From a checkpoint of a small mixture-of-experts model trained on Wikipedia.
Size: width 224, vocabulary 8192.
Experts: 80 experts in each of 8 layers, 4 picks a token, a sigmoid router.
Training: a variant of Muon for the experts, 471M tokens, 7186 steps.
Below are experts of layer 3 (counted from 0) of a mixture-of-experts language model. Rows are named gate (a neuron's input weights, with its number), up (a neuron's input weights, with its number) and show model dimensions 112-223. Each number is 128 + 32 x the weight over its row's rms, rounded and kept within 0 to 255. Numbers have three digits each.
Before each expert's rows: a language model's description of what the expert responds to; "mostly gets" lists some tokens that are sent to it at least half of the time. This comes from a sample of Wikipedia text that the model never trained on.

# expert 53
Description: Taxonomy and chemistry infobox fields
mostly gets: " prote", " JP", "- Class:", "- Order", "- Clade:", " ·"
gate0:127107136192176072133142133094093145069122090132083138120144149173128223141154173070133142128124075127134095127078113129244148141096120103132148158159129134092058126124147120229142160151138127130127111113147118097118120129114136129041093101046128151129171144121136072164156176107107126144159128107120022117208154163086113110122108127114
up0:123117159205144135140186120123126153105136071137107125063158198153141150130110108103129138125153095123114084153018101147210136124084126100130136150114145088135039126114132140187110124157127124149193137102162137076107118126092140168056083102085095106141152126115132123158123122099106073151157128121142128128140151171115081145132119142092
gate1:122134112147090117202120148129182104142131116121120160114134043194119131160162187079149127125128155171201117118081084158096128096060192124169145064141142124094155114126163131164129142117129061160129138145097130138136196142098130144103126165114118071085094138098130119094150115144152102125095095080160155102158155093184142154105101185126
up1:057146142200073115150087123119153125202127155130058198134135107162094190131133157130170128143124106133123144103137095177126149115129128163161122135180096126142151157126109156162128129111115118218177119155122114142115127126148109121148140092168079124158079150080178025131171130130145131149063130128149154129163104147046123127131136101126
gate2:129159127146128129164151124143130158120080151060149150113143111128138083139140127086042194127105136169153128107114158165155070156087126119140095080137141172141174107140167137167143126124147128146129127104097161123124112174079035092125058094159197125119096108107155064189107080168189123134119120137089133120173106146150122145120127216122
up2:143132136111133122199195155145136130115038128084099159109152115172147122151135131091060137150139130149130128106152151130129026126054116115101106095133169144155164113128096147182135127139213157129159161121098181128126090170073050130130048129152194089122109127118127129178113128153182161127122129124114130123151107129117129159126150215123
gate3:129117134127186125126106142100139113122118150151136126120112086148105092132129156137131152125126091117145107079080136121129158136090145131125158127051141073175135107121102133135116127123128111133177147115065058161083090123101145105128128129129178136128222082121128134008144154154130124187153109126124162170115130218111171125072101122169
up3:128111159110116129162131102094150151106125107142177094143165112156124128072151189130092135145158130147126149126120138096060124155081184133130139103064125117082148035106139104126127075139117076123126112124114123124160129056140174129150154172144149082155137092122130134110127186122147143134095076154140176163108089106017190080126145128068

# expert 56
Description: Taxonomy and species
mostly gets: " species", "idae", "ensis", "Scientific classification", "Species of", " species of"
gate0:128118127174071130186119128088146128075109115109176130119142107217234145166114129138126129115124123135138099161139134121029138119119134093158151144121128089122105185138129128130150136133112164192173127108087152127092125130030117047039207160120104157143082122119142127138184116122131158163134149059123139169144126158137085138161112083143
up0:156109124121125136174135200097110104067122138090135131159150128193197140170156147133128126128114128122106103160140184127092151112125129111154098099128155074132162108118173110113113165127085126128140170122107110125122113115095113125087148143107100174090100116127092158189184077095127147153093205130126106131135120143096109095166117060146
gate1:059113131092157136097058120125076128079145118128118109119113162127128120132181189100126120169108067111173122065128155217124107164114128181141124117141112204079176171085085127171141154119125230124133133101093115167128076173124183110107128109122165113143097122162151053112145090185119168112129105143163161120046118114182140121171124155140
up1:057024116068128149112104167125142138060181111127097133130118082136156136153102180101141138155091075157133184121125193186136074152154139126098126113134117194044132215116102174105073127172193132129124144127129127160110130152113197133122128132140136143116098093200109108119115110133107218117142121137090203065079126104144135141157131145145
gate2:138231105053113158127141077105141097124078130125163178144144086144118113119159081132156113124158102127191117113141156118125128054128092134123131145172173126195150126194103121078230113096118145121037119133065195128107129128130153115096125147119132143126164167122119153144095116121103126187118108082125089131133119144128070063133165071189
up2:187218137065122138125128084126151103090086121155150239141131143111143142134147075129144114103204129138145131123104123116133102126123140135091133161105128152128139133152118144118173132162101120131045138199098150109121131166134150099128161142129230118133136149167140175129060127127106147126132092137138122127099126151131130152115126126131
gate3:102119143141086089130126145161156042127142132178095060081083080129124191137150137086099124184169147062129127091140099203118100130129119092131125173097144171182134157134105125151168085208120106039125086144112210099110123127183157115125111120143121111094137135142127114128100111142158109107134117129163109073154094063134130061137139107175
up3:120132119148080123138127191127152081149143158172056112132107129110150126079138159089116100178155119110147101112125045177118166079112144093140171146097162151206110191177124145133151126164138089119130114100152135126152126128165177154120155139153086107106116139111135141118098113140142114094097071082144087095200127075120129075142120140188

# expert 40
Description: Second syllable after consonant
mostly gets: " reb", " princip", "emeter", " ft)", " schol", " mission"
gate2:171162159128145064106107075085117087113139132126100136172135162149121110084135027129133090127125119152150108129205152089116170129123161146088139127126071136155157140172060138165165127137131123135135111147102113122118126152127148156195116184107142084122119117167202125111076160147157132140132071055090191090126123127116104143129149138093
up2:144106132066169101122193118042090083135159124127123103147124155135148124117136113102103107155097109178117054193119122138133108132107180090127107128079113136117141128129077110139192140115135125116154099129116184127038129097121174165164133134111114084147134146055183124072102144120111099129127047099083065097154146203089071128120097178102
gate3:169145130137125130157174140142110126116172104160144145143156116174125186109171194151131079131106140133114160117075200116120122125141163063093126074115161127054115128130132067173123043069102136135123039129107140156114102076158101132130174133141098136105121044127122144120085118137169133148179126132165128140140121108126178129143102127122
up3:135109088125131073154141130161081201041138119120149147131185141217153157127162148169126091178129121110152144114122105112088148126118138087125122125121138107128127111138117130126108113123051131082148099112103092166063052104141130117115179128130153152117114086141114127098125124128150152129173127064066152146126123105131152117140118194161
gate4:159172170122145138106081209103095129151124194130127152186123088130079139119142127129097118144160143173183157145122092143077144096136152125074167195103195124137102162151127090123191129106123179183189125130094178114099088164127143129127074197138141080126126172126115135135128142136101165170144178099095117062135127118133127142112124176178
up4:101166079149129114131197129255151123136159107104129110098062090130134071151139163132147111131121017148124128110125124092110092125110106125255112103129124130130139123169145133133123163125139119027123142046128216128108133129127097142112184116108081135128145125117107071125115136125129149106125193084185104163176161126215143170125138128159
gate5:126238222119122086119167144127114177154121143127069157126100113135131129135148152141028184138085130167123201120175070177153108126115207090135132103099121166168098155206166112127131130134123137117147123088163140169034117119152140137134051126064147120127115122125113146111104131102146132061162097089121136132126113165096114143157147143133
up5:113203143129118092150167129131128216182066115072139110122101093146128158193112173126091131096098126166123134132126130156144124107073126127118123092128068164197132133147110101093166111130146135167117122130142131141121137104158131108159059107120142136107092137130122201174112119077132121134156104126078128126104125138162123129182189124122

# expert 27
Description: Taxonomy infobox markup
mostly gets: " ·", "idae", "Scientific classification", " species", "ropical", " genus"
gate0:166122127117109132082124089144114147121126080142096180112128120157140127129133161122111130092119111127224127106134086211103183129125122122130117124131165150125063141132115084098161084107123127104106093102043110091107115129155101103092088092127136096085109122171131107166117128121150128123111115103090155168166208128099143141117126118121
up0:122061148128133193136132065118126104129140124126126165197122125111172161165138202150115110125168134115129174153056176125134202140137119110163119131083126181158136128098078058127112136088127096124121118136050174147181129152176096145115128127137143100057232132108157126124116111094148162156071122098138088133129090124131145108137143047115
gate1:106115122165077128179095138158128107114085131123123139116139130120161112169120160098118102106147147123114110121168134141018126095140130118161110130066128119140161028104102169171175094181104190128191097153122147103079116100138141152127087134012121119087123154129128131180126153132049169099122164136141190096127123106129129133144118140102
up1:125164129127143142161102153129198057164105154132063127124125133129135134179146155123140104132172131129113096155132124090103145067154128127125122090110112100142134122112118138137116112152143122079156060135167129108111135109206210148163102116008078118132130135127176123159126156170042136118122150151149200113133008106058185091126138096129
gate2:118133121203141064186138196125051148134140103155055100157134138112055119127077113130102093123124079027129137118140186167127130094124157099169116131126142101099105144125114146131138139092150108159124175127129092134076074162051102126102130113130102127100067162063137110114118107091170156109131225128133116104115136120121062140107082166128
up2:121146111172090120127142161175106115148204124135137071115158055149084144135123134126128134128122108135140196107088124125141108134106131131177131104163128155099110148130116079117104159057200158157149121120060127120079126132098115117094100127117129133116120131019194154084115108129122167119067211135128131129128079077181046130099104125141
gate3:103100172118122088127192208154133109170124130128131054136100103134173142133141148129147207153164129141128119085132137147146096125057117123203194176040092074143168121127046125130116108107156102126112138071114136115087132156109109189147100130128128144171199144134170129115129168094135193068122177121126119080136123155125130053125169142126
up3:100096167083100102113134186141136085144131131111155073133128112114125153098147120069133182135130122102085112114102124139162141131076163176168255149097154104126221141129109119164079127092186120153156129124122154122127144157082128166166074124118147139143129143107132132112126131127089202075164168114131122048119131120152128114075120110134

# expert 38
Description: Pieces after initial capital
mostly gets: "ronze", "emeter", "overn", "ZE", "leveland", "eneral"
gate2:075177084187130132042131106082124148186064184131147240131067122119141144116181126124161116132156120149133135151164125138112176156146147183123144130052131077115115203169083139103151129095124185161127105098104145123128127144104215142141160134111131153130097117129119103188129166122144135154126125145125131198161105127052119149123149179031
up2:144136128128159120097144119116114191133026148153130176142085115109172114119155169124189212142161141134124102122123100134083164132133143181119121111010171101092141172156142111128168169121122163178128079099119190129143132087091170131148161126123167115153075100135102145135128137104140128114136090121145110127146171119079127129111150162048
gate3:133138097101075121148116175075151210127131111149078154105128113126148175129127139132123125171127177149132063122129126141115204166140163145106133128093139130146131112211119101135053140220087135129196121100073068110113118126182132111112089123144047112120109093200126077130096086125080114121113171010113115100129128118106089144066135098175
up3:135159102125131096128069179107172242137156121176112196136125127106124128131124131196129125138117148144123069107142165123143212131135228202098126133095142148139110122221092133098097126216120117148207125151067063143140110159092131121112128142152074128100096118116118148160093129135084110141147161087110130101147129125106094103087123111132
gate4:084172152149137044123109172123209196093080110167130129125119120075121166153209159101135095131132123113147090127116133136131092183138171127113087140171185116121141116016077138137128122166101106109153171135156063127149143086040133141127179096128221139176085128128142147131052091146104135078146128134119135113120096103125165129127122111131
up4:168125147124095164127129109130129128130129127203190123118092133118131149138157161140120135149102144137121190091164127083091078098205125103116132125154129144138080135160123124127134162166048140119127163076182140089120126174136058126132119057200161127123172104097032133096110165186175112177124096071140161139081061130136143113127165153064
gate5:107185112138145128144113137088124167099215133126111144152149125105070122128105128075057160130151125129148112104129156129139179128127087108132127143133105139143165160135173088142159096138089153125117133057102125098134066145125119083069120119129120112104112105116112097119139118090146065166133149100114155147121116211111074190190163127166
up5:153190141104154174129114171046107171102150190132120154140124140127106127132141105097104253142143069109178121094124133051165179161122087129136109124125094130149108120140123095212131127111053148133100071108127145072162109126134118064076125175135140127130122100128128132128185157054146129151162173128103127166115115191140103204133135141135

# expert 54
Description: French and Romance pieces
mostly gets: " de", " De", " Car", " en", " Le", " ar"
gate0:062093176140094148087202152147134129124116123157132117107129132134176100185099136161132139133128093167111107117125121132052130169134187176129132120128125132156106119128147138162127129094096070139141133136113128109057105133117168063122115153114128128128074135108139086123097141121127107104167150113137125091160154124094144125087128170122
up0:113127123170111160097123116138182156094133094134152095117116143130150106212156084148133189101137173114107101122139136131097141143141119109086124127068126151104103154136127119176125164095106129114102114132166098190068079120164194046141094143127129130094115135152181108103136123126131147125177152127126167142102096144129153143066127166130
gate1:151190126141145091132102154100127134123107090096137165146132120126168128210125125073171155199122138117091134177137174093163128173120216133126158151164093138138137123138125127143096148125146194096130165102148220147139160091162144127133125125120121123173165127105118117169124159164215138071118165149096105129185128124139175130130132132140
up1:117146133125137143131172093113127087136129132119086119079115121125115150127112128051143127129123099134146136147086163198130055128122166114083050095190132133122209053176131107126120161107176127090127135127093157176078124115121085125113201126126110076144190123125061130157123136168157105134152164111133135115122167177127121125136040163139
gate2:112140126128077181092181034121101124157122107158126146121126143131128120129124127073070128078149129126121217148151112095126153133124130121142189074144092139101096115139129186162113184152130127182148124118160100090148155098118157105105081149091113114128123132125133147201146129191128123039103126178128131130091100144152128100176125154125
up2:107131133128126156110189079142124158122140139132128071117136148189141118108129143117051175126079108153127158138072195147151131128110068122118182128159137131116116061123148156151130121142111096127150096095141141111106101121078225112107135144135059127129128130118115188134159024167144116079128136017101125138152107147106097100198132180128
gate3:108156120165152057070138141117239111135108077134200131119067083121119084121164039134113128164144154066147135140129137123128148090138133126140126163098163059129152180150152137065155184126136148149134135170168129127030099147123154123157090129166137139119107142127109160117128154184119036106098095121103106146166129132128078119139139157109
up3:101163085182150052020151128128191145127160154131121164098140081132119087130162101145103127185130131109135161126042137062135147142152135100086083112048115057143104124127172107118119132086128129139200114148164152093068146091167106073138112166121123163131137139129112142130145109125121069089071127110094107128171060138139070085166097156123